From a checkpoint of a small mixture-of-experts model trained on Wikipedia.
Experts: 4 picks a token, a softmax router.
Training: a variant of Muon for the experts, 269M tokens, 8222 steps.
Below are experts of layer 9 (counted from 0) of a mixture-of-experts language model. Rows are named router (the router's row for the expert), gate (a neuron's input weights, with its number), up (a neuron's input weights, with its number) and show model dimensions 240-319. Each number is 50 + 15 x the weight over its row's rms, rounded and kept within 0 to 99.
After each expert's rows: "comes after" lists some tokens at least twice as common just before its tokens as in all text. This comes from a sample of Wikipedia text that the model never trained on. Tokens count by the router's weight.

# expert 22
router:62 59 45 53 16 71 53 45 71 52 60 64 45 68 48 69 37 58 29 39 61 66 35 54 50 57 30 50 44 58 32 50 69 34 46 70 25 53 87 65 70 38 50 84 24 61 62 44 57 34 15 50 30 12 70 66 58 48 45 49 60 60 20 46 35 58 59 77 47 52 31 72 46 33 50 71 56 51 43 45
gate0:70 59 10 57 32 80 39 61 80 39 33 34 47 61 53 74 40 58 61 73 77 34 51 48 51 85 45 39 61 60 43 32 61 48 70 61 38 38 53 37 66 47 45 52 18 36 61 56 57 41 54 58 67 27 56 56 59 37 59 50 38 63 23 52 63 51 57 51 49 85 41 50 50 45 40 24 46 35 39 45
up0:27 50 36 51 37 65 39 51 34 85 61 52 52 77 44 40 47 44 45 52 36 50 30 71 52 35 51 62 40 50 69 32 34 62 63 40 66 43 30 58 38 62 64 19 64 68 49 66 55 51 99 63 86 50 57 57 47 48 41 37 53 54 32 67 62 77 77 26 49 50 78 81 60 33 47 60 54 46 80 44
comes after: " |", "\n", "|", "==", ".", " was"

# expert 13
router:55 57 56 67 68 44 71 36 45 54 64 50 44 28 73 86 63 39 52 44 53 30 38 44 50 82 36 24 53 65 54 42 56 46 38 21 22 54 53 54 60 46 43 79 46 41 77 44 31 69 47 26 37 49 46 62 64 37 68 16 58 48 55 43 58 40 43 42 60 53 42 70 36 46 46 40 56 53 68 21
gate0:40 52 59 35 69 48 66 54 48 65 45 34 55 46 61 30 53 69 48 27 67 46 49 33 65 55 59 27 46 47 53 48 65 64 73 37 46 64 64 45 40 45 78 66 68 27 58 11 72 65 42 84 64 67 63 49 38 32 38 37 35 51 52 60 42 25 52 30 61 46 41 48 35 33 44 57 68 58 59 35
up0:38 55 62 75 64 41 36 26 44 33 59 30 49 51 57 59 56 52 54 31 72 51 59 75 39 57 29 36 58 51 67 74 59 60 39 59 37 62 45 24 50 47 59 31 63 43 44 64 42 63 24 71 44 38 44 41 30 69 41 45 73 55 29 31 59 50 55 57 51 57 30 59 41 15 82 93 54 44 40 47
comes after: " |", ",", " (", "-", ";", ":"

# expert 5
router:36 66 31 27 47 55 37 49 20 53 29 57 71 55 48 21 56 64 60 67 32 63 72 50 64 93 30 61 57 34 34 55 43 53 27 75 54 67 54 53 66 55 62 74 51 23 68 54 35 42 69 33 61 59 62 48 72 53 52 49 37 46 17 75 18 38 34 41 76 51 79 51 60 64 73 64 72 58 75 26
gate0:45 48 59 58 52 56 47 61 45 40 42 35 70 73 37 34 22 47 80 68 52 78 37 50 56 88 42 26 47 43 65 45 68 19 61 99 31 51 69 46 46 63 68 66 64 72 61 56 31 70 59 53 34 56 67 69 36 23 59 48 52 48 65 50 46 45 60 62 42 76 44 41 73 62 74 29 55 72 66 68
up0:48 49 34 73 50 65 67 41 46 36 71 47 68 53 45 45 57 53 46 38 42 33 26 26 53 23 36 60 57 95 44 42 56 12 42 53 49 35 40 69 54 62 61 08 51 43 49 47 47 39 52 23 65 57 74 39 52 37 69 27 32 53 57 66 42 34 48 46 49 70 75 36 69 30 35 42 45 40 51 65
comes after: " the", " a", "-", " The", " \"", " an"

# expert 9
router:41 22 49 37 54 24 42 30 63 45 69 64 42 60 55 56 74 71 32 42 58 47 58 45 43 76 34 38 43 42 46 90 45 69 60 47 40 80 59 45 37 24 39 59 55 57 50 37 56 51 66 42 56 05 54 41 65 59 50 54 57 56 94 49 46 41 53 66 59 25 46 53 62 52 47 37 51 53 54 52
gate0:37 59 46 45 41 58 51 34 52 40 51 47 11 25 39 61 70 60 60 58 66 36 26 29 59 49 49 27 66 31 50 48 78 66 71 55 57 38 35 23 47 54 37 33 17 43 54 71 48 99 34 42 57 43 51 75 38 57 75 17 51 56 47 37 40 45 63 28 57 68 39 58 74 71 46 55 42 61 50 74
up0:67 69 38 53 75 65 49 43 50 47 66 63 39 58 28 36 52 55 70 62 16 86 47 57 40 44 45 67 38 61 51 89 62 72 21 79 47 71 63 54 40 36 79 45 54 55 62 29 43 57 84 60 53 58 74 68 66 65 61 48 52 24 80 44 46 40 73 48 54 55 49 65 47 50 64 57 80 62 73 53
comes after: ".", " of", " in", " to", " for", "'"

# expert 15
router:51 53 50 41 66 39 42 56 39 47 54 40 49 62 13 28 51 46 45 71 39 70 91 39 51 40 75 18 52 49 88 73 45 47 50 88 69 61 63 49 65 74 37 60 18 60 41 39 51 53 59 54 66 56 43 51 74 28 45 79 34 29 30 62 38 45 34 47 63 53 52 54 81 34 76 55 25 47 64 43
gate0:52 25 41 42 48 21 50 22 57 45 57 53 35 54 53 30 28 46 72 54 28 74 77 47 47 41 51 31 49 53 45 51 55 82 39 41 64 53 46 54 29 59 32 38 45 83 31 80 41 40 33 55 61 53 72 61 57 16 54 52 40 33 50 73 29 54 58 71 47 65 38 54 76 43 61 66 44 61 63 43
up0:26 49 51 27 67 58 70 51 51 52 53 81 55 62 31 22 49 50 61 56 64 15 60 27 40 34 50 39 61 78 50 69 42 27 49 67 29 81 54 21 64 31 54 42 62 37 48 68 48 39 43 36 31 34 32 23 69 54 50 56 25 54 29 50 30 35 12 56 33 32 65 30 57 38 21 45 47 55 71 60
comes after: " the", " a", " The", " his", "s", "The"

# expert 24
router:74 28 56 40 65 44 24 71 65 41 48 66 49 44 21 51 62 27 62 45 45 63 70 37 72 39 25 50 51 66 94 56 57 41 46 57 62 48 64 57 27 37 42 28 32 59 55 57 28 53 42 36 42 12 48 71 36 85 74 32 49 51 52 46 31 67 22 49 57 56 51 80 54 30 56 52 20 27 59 87
gate0:73 65 48 31 46 36 53 38 37 37 62 46 30 59 48 43 21 34 46 59 51 48 13 56 37 39 57 26 20 57 51 26 61 53 52 45 36 04 53 55 50 51 41 57 52 49 44 31 57 39 99 71 44 31 46 59 43 38 66 28 50 45 44 56 77 16 48 50 55 52 45 31 70 51 31 68 41 18 57 24
up0:61 79 37 51 58 24 45 57 51 38 49 55 49 46 39 44 40 38 57 56 36 55 57 69 43 57 64 62 48 68 57 42 58 51 33 63 73 57 58 56 27 62 29 52 41 45 88 50 66 60 00 52 64 42 52 46 21 65 50 69 44 61 50 35 38 50 62 68 43 76 34 86 35 53 59 69 72 34 61 81
comes after: "\n", " |", ".", ")", "==", "==="

# expert 6
router:39 59 44 56 42 49 52 59 52 60 20 54 59 34 54 61 41 46 63 61 68 47 65 70 45 68 45 55 61 48 45 46 47 26 46 59 76 52 52 75 30 62 52 44 41 66 47 65 34 53 49 19 40 43 42 43 26 33 44 41 28 83 70 27 42 40 79 24 53 56 79 43 22 53 62 55 40 51 46 28
gate0:45 39 52 64 35 50 51 47 52 38 52 59 51 56 47 48 71 45 56 14 60 31 31 55 31 46 47 39 64 73 64 53 82 51 59 53 54 62 62 48 87 44 66 63 54 45 49 61 60 66 65 27 54 75 18 40 31 42 65 31 38 59 31 28 46 54 57 88 37 33 25 80 52 89 41 68 79 48 63 41
up0:30 56 69 55 49 44 51 45 56 33 40 62 46 42 57 45 50 29 37 59 56 55 10 67 65 51 44 82 40 35 61 60 51 52 53 44 68 59 53 59 42 75 59 52 71 44 75 30 79 62 51 44 67 08 43 63 77 42 68 18 69 35 52 02 52 58 43 52 94 60 37 51 47 62 44 31 37 59 51 61
comes after: "\n", " F", " D", " and", " G", "|"

# expert 28
router:59 49 57 46 84 63 33 74 39 30 48 39 52 24 34 52 45 39 28 50 64 30 61 45 55 36 35 67 50 55 70 38 29 46 57 37 16 37 42 57 28 58 00 47 47 40 37 73 56 65 36 79 56 79 50 29 29 62 60 52 47 72 53 44 44 75 44 57 31 51 46 33 48 52 35 19 69 54 38 74
gate0:27 72 53 30 73 18 48 66 43 44 42 36 52 69 56 38 25 56 35 66 32 60 24 53 72 65 43 30 55 44 83 44 54 57 49 52 42 52 40 59 45 79 55 71 40 46 61 46 59 54 58 57 63 99 23 57 64 75 54 91 68 70 71 57 43 43 52 62 54 45 25 89 76 62 73 63 32 60 13 72
up0:32 50 32 47 37 57 46 37 71 54 53 63 74 52 65 38 69 62 48 52 21 75 46 68 64 26 58 32 87 37 46 68 42 51 47 30 77 36 37 38 74 57 54 21 63 52 42 28 42 55 59 53 57 44 72 51 51 53 41 20 36 60 60 79 40 42 29 65 63 76 26 44 79 14 30 52 38 41 43 59
comes after: " ", "–", " (", "-", " Al", " N"

# expert 31
router:39 57 55 67 32 42 64 44 26 55 35 59 50 47 50 37 39 32 65 30 51 58 38 53 51 57 27 32 47 41 52 63 63 30 67 47 39 30 35 50 41 87 51 20 39 50 47 69 51 39 31 79 47 73 56 57 55 50 44 52 66 64 65 48 75 45 70 55 60 35 53 83 39 45 48 38 59 65 50 13
gate4:66 57 47 46 48 44 54 42 67 48 54 44 74 63 59 53 68 57 28 58 44 47 59 38 48 43 34 45 10 48 58 34 50 52 63 63 60 49 64 55 57 31 56 51 51 35 42 52 47 45 47 59 36 29 60 45 20 24 55 59 38 41 68 60 55 31 52 64 01 32 37 49 69 33 54 56 47 27 22 61
up4:41 45 52 43 49 49 53 33 51 60 62 61 52 58 38 38 73 53 48 43 58 63 67 61 50 45 58 74 85 59 61 58 87 45 31 32 75 53 78 48 49 68 45 49 59 72 64 35 43 85 22 30 57 70 61 52 40 48 61 36 45 69 34 35 74 79 64 62 42 35 34 39 44 60 44 35 59 35 55 40
comes after: ",", " C", " T", " B", " L", " M"

# expert 3
router:52 46 65 39 56 55 73 53 33 79 32 51 38 61 50 52 40 67 64 19 75 25 64 66 30 44 70 50 53 59 58 51 80 83 47 43 60 35 53 55 49 60 67 31 20 62 45 25 38 70 29 13 59 52 81 52 24 43 53 57 35 47 41 54 56 67 44 54 35 63 46 82 29 36 55 69 76 26 26 63
gate0:54 64 69 75 38 39 61 37 31 51 70 33 40 47 62 16 57 59 35 36 74 35 40 54 36 51 54 66 40 39 45 68 59 58 49 59 58 29 39 59 30 43 67 31 75 39 46 59 39 18 36 36 43 27 57 67 30 46 42 39 34 56 44 63 65 53 63 62 29 33 11 79 53 51 52 40 52 30 46 73
up0:42 26 59 53 53 69 31 56 40 44 55 39 71 32 49 51 28 44 48 54 38 40 31 43 42 60 49 14 47 39 51 21 53 81 47 21 30 46 48 50 56 31 48 38 84 64 59 56 32 26 49 53 54 61 67 66 28 39 62 52 61 53 35 34 19 55 52 75 62 39 48 51 53 24 37 66 65 33 36 47
comes after: "\n", " |", "|", "-", " (", ":"

# expert 11
router:46 18 57 47 64 58 45 20 55 32 58 37 54 48 48 34 69 73 66 36 50 36 68 69 65 30 38 59 62 39 47 64 21 57 37 50 48 55 46 58 48 49 48 57 42 47 45 67 58 58 41 65 61 49 34 69 76 70 60 56 52 44 65 63 30 57 63 42 42 64 33 39 60 58 54 52 54 50 47 60
gate4:64 56 34 44 36 35 53 75 21 44 62 50 33 70 37 46 29 64 55 53 51 55 29 31 66 56 43 42 43 53 66 45 35 38 32 69 63 47 73 62 43 55 56 61 88 57 74 19 44 45 39 34 78 74 49 54 83 45 44 63 55 56 51 69 08 39 56 28 21 40 12 57 46 20 69 37 27 28 48 33
up4:46 60 35 45 49 48 26 58 71 32 44 45 52 51 41 57 46 54 64 57 63 65 45 51 59 42 29 39 32 59 66 33 82 47 63 63 36 47 17 52 40 53 44 68 46 20 37 76 39 35 35 88 32 13 42 56 85 59 50 36 66 50 23 30 40 51 46 58 46 29 55 44 44 35 50 54 55 61 66 76
comes after: "1", "9", "0", " ", "2", "8"

# expert 30
router:53 53 50 46 74 53 53 39 46 30 18 80 44 52 34 48 76 35 25 43 70 51 57 56 50 50 42 34 34 71 38 57 38 58 30 39 53 37 54 51 29 26 49 55 56 52 66 50 46 43 65 10 43 60 48 73 55 51 51 36 30 30 51 51 55 35 40 62 69 18 60 68 40 48 45 53 45 72 66 53
gate0:69 55 41 42 30 58 59 39 46 28 35 41 47 23 38 42 20 22 81 99 37 52 30 54 56 56 60 41 30 39 25 50 41 03 53 54 37 30 48 50 51 45 45 42 34 51 51 68 62 59 55 92 58 46 41 59 39 48 57 45 34 29 26 54 54 65 62 16 70 58 39 56 45 53 25 49 45 51 70 53
up0:55 30 20 57 43 21 64 55 48 56 72 54 61 52 57 60 44 45 44 51 66 53 48 37 28 36 43 10 46 35 69 42 33 50 61 63 74 58 37 61 18 40 53 44 64 39 86 44 59 34 42 34 47 75 77 45 17 40 60 44 68 55 71 41 52 36 39 51 25 42 37 49 56 43 83 64 66 36 28 71
comes after: " ", "0", ")", "3", "5", "4"

# expert 14
router:20 30 51 30 58 48 39 57 58 80 29 58 41 21 54 66 30 72 38 42 22 30 78 64 49 66 56 20 67 37 47 48 33 72 30 28 28 40 32 66 50 64 75 53 78 14 50 41 46 67 25 28 30 52 63 46 41 48 66 14 59 43 20 46 32 40 40 55 50 55 38 78 36 36 53 36 54 47 57 61
gate0:53 68 63 80 52 64 54 56 50 75 77 61 47 53 62 48 70 35 31 67 55 47 67 37 40 62 47 56 59 51 37 62 79 53 29 68 66 47 51 41 35 26 73 61 81 39 51 41 47 43 40 09 56 51 49 46 41 45 56 64 41 36 37 39 68 30 76 53 51 48 50 54 34 65 47 66 66 71 47 49
up0:40 81 53 52 36 47 30 58 17 64 61 52 52 72 55 45 68 72 44 32 66 47 32 62 71 42 34 17 48 44 27 57 70 53 61 52 60 46 57 57 57 71 48 40 43 71 42 50 53 49 84 44 41 46 67 38 77 64 42 74 69 65 74 73 19 58 71 52 39 67 56 46 72 49 60 39 64 67 44 77
comes after: "-", " of", " m", ":", " was", " km"

# expert 7
router:48 52 51 57 35 50 66 30 60 56 56 46 44 35 50 87 64 56 47 66 44 29 79 45 48 51 59 26 55 41 33 37 32 42 41 51 36 53 26 51 45 50 78 35 70 79 48 56 61 39 77 72 64 83 42 55 79 57 67 45 44 57 86 51 73 66 40 52 69 48 70 49 55 33 42 55 80 35 41 47
gate0:61 54 26 49 50 32 62 54 48 73 71 52 34 89 50 45 33 50 40 44 49 38 44 41 56 36 41 46 68 14 51 54 50 37 44 32 48 45 54 65 49 40 33 19 54 83 67 68 54 37 35 71 26 58 27 48 57 42 56 58 47 48 76 96 52 51 49 48 55 38 59 21 64 46 39 32 63 52 74 41
up0:80 33 40 40 37 37 59 50 48 49 36 61 62 43 38 51 67 51 37 44 65 56 50 51 51 52 44 59 52 53 63 20 33 65 51 62 32 69 34 38 33 41 56 30 61 47 35 54 70 67 54 60 81 55 46 67 49 32 64 47 48 66 82 38 48 61 44 42 70 27 48 47 63 62 53 51 77 38 39 53
comes after: "0", "5", "6", "8", "4", "3"

# expert 16
router:49 27 69 48 57 68 41 41 72 50 67 71 74 48 53 37 29 40 48 30 40 61 43 49 46 53 48 53 37 54 38 73 55 35 70 23 17 64 52 54 53 38 72 45 64 74 79 65 65 36 60 63 54 18 42 63 54 52 58 21 74 70 50 50 59 33 77 68 64 33 68 73 70 54 38 51 69 49 16 65
gate0:30 43 63 21 24 39 39 73 48 47 38 57 64 32 46 56 56 66 69 61 37 28 82 43 65 59 35 35 57 21 62 42 55 47 34 42 48 65 44 57 49 58 49 51 44 48 78 51 55 52 36 55 34 42 43 56 72 72 23 53 34 61 21 63 54 18 59 48 27 61 17 54 31 44 52 78 71 57 32 23
up0:70 34 78 55 37 66 63 56 61 62 58 55 41 53 69 56 28 29 63 69 24 49 58 64 71 52 60 32 62 81 21 42 53 40 50 16 60 34 59 22 64 40 56 37 49 63 57 48 69 44 41 66 65 29 32 48 75 26 63 81 63 47 41 24 79 67 55 40 46 87 57 56 71 54 41 65 32 45 38 66
comes after: ",", " and", " he", " to", " it", " which"

# expert 8
router:31 29 37 54 49 51 49 47 66 42 44 51 59 32 70 50 47 28 42 24 78 56 80 60 39 58 32 35 19 76 32 64 60 83 50 58 57 37 66 64 50 47 45 42 78 28 35 36 33 42 17 48 32 16 43 46 20 49 34 41 50 44 45 51 29 44 58 43 60 56 12 52 59 44 69 72 26 41 23 46
gate0:53 48 57 63 80 63 62 43 45 35 65 75 18 45 72 66 25 45 38 54 63 44 34 37 53 26 29 35 62 60 30 69 62 72 53 88 43 35 77 51 46 45 36 78 54 52 36 52 59 28 23 53 32 58 71 63 58 28 46 10 48 66 69 35 34 59 50 30 60 88 48 66 56 66 54 78 40 34 33 61
up0:63 43 37 58 35 31 37 68 34 49 63 33 48 48 36 60 69 78 43 72 46 49 40 69 57 50 56 52 27 51 50 59 47 58 53 58 53 54 51 32 44 44 54 53 19 31 55 34 24 74 36 68 51 60 24 45 77 42 58 68 67 70 50 56 35 58 63 77 20 43 42 39 39 33 38 32 63 79 51 62
comes after: " |", " ", " (", ":", ";", "|"

# expert 18
router:46 46 55 51 53 56 58 42 33 47 59 40 43 64 32 23 67 47 66 45 53 22 49 45 55 55 43 40 63 52 35 33 31 52 32 75 82 53 24 36 75 55 54 59 33 42 42 30 76 60 43 46 58 71 37 32 92 77 53 55 41 46 58 62 25 48 74 51 46 60 59 30 35 56 59 28 53 41 56 52
gate4:53 49 45 60 41 46 56 57 60 59 33 38 58 64 86 63 23 39 27 53 53 60 57 32 55 41 35 41 62 69 23 49 65 64 72 56 60 35 80 59 42 39 30 58 39 58 29 58 48 71 50 53 69 39 56 46 76 39 25 58 09 53 67 76 62 32 57 38 61 70 45 64 15 59 50 78 62 68 56 34
up4:47 48 61 51 54 44 41 60 50 14 49 61 55 39 44 49 35 70 28 76 50 49 46 67 54 63 49 26 46 35 44 63 61 48 39 32 32 48 43 43 69 75 64 54 45 49 63 21 52 52 71 81 61 61 58 27 33 62 37 60 13 60 59 56 59 41 69 80 79 49 41 74 28 68 53 37 50 31 41 78
comes after: "1", "2", "0", "3", "4", "9"

# expert 26
router:35 45 59 56 67 41 23 44 39 32 27 37 59 55 44 50 63 39 73 52 38 04 52 38 52 49 47 67 53 34 17 47 49 50 21 82 59 72 56 25 70 63 40 47 30 46 63 45 63 61 42 58 68 25 50 70 32 55 45 33 51 46 32 43 80 45 53 36 23 57 61 22 58 74 47 14 48 37 37 63
gate0:29 38 75 37 70 63 56 27 66 69 53 78 37 42 45 36 41 56 35 66 56 49 36 51 56 60 53 53 42 41 44 70 82 25 61 61 34 49 30 52 52 76 68 82 31 64 44 48 60 29 47 33 60 35 61 61 49 53 27 58 66 59 30 49 69 55 35 49 78 53 28 47 69 53 59 60 41 69 59 47
up0:47 40 68 41 59 46 60 43 39 47 58 40 60 52 46 73 57 80 36 39 33 60 26 49 32 73 33 19 71 31 31 62 47 38 55 49 54 38 40 28 56 34 62 34 73 67 58 43 61 44 71 63 44 08 53 29 60 80 50 38 44 74 41 55 23 33 77 40 51 55 57 67 46 45 44 29 37 66 29 28
comes after: "2", " ", "0", "–", " \"", " S"

# expert 19
router:27 77 60 45 36 55 39 56 61 51 19 42 53 47 50 64 56 78 52 45 31 56 11 72 48 55 56 83 45 67 51 75 52 67 42 56 46 57 78 30 61 61 67 58 45 61 30 37 47 39 12 34 69 23 58 84 56 79 27 49 39 67 74 55 45 54 42 44 85 62 25 49 60 68 51 45 69 53 40 62
gate0:25 61 41 35 51 26 43 61 45 51 32 51 20 40 40 30 54 60 55 48 51 28 43 34 39 48 33 51 38 61 15 48 64 57 20 50 37 53 55 71 41 31 53 59 64 60 36 48 33 43 51 38 60 39 36 36 47 56 53 35 31 35 59 45 38 54 47 77 66 41 66 75 64 38 28 61 47 48 37 76
up0:71 51 64 36 55 56 42 60 45 53 55 43 66 42 73 27 61 42 61 55 59 49 84 45 67 47 58 35 49 47 67 50 36 62 55 66 38 35 49 35 27 51 31 54 49 37 55 43 31 40 34 24 46 59 35 59 29 40 70 29 51 54 76 42 49 44 62 48 54 43 88 49 57 59 42 54 51 56 49 82
comes after: "\n", ".", " \"", ")", "==", ")."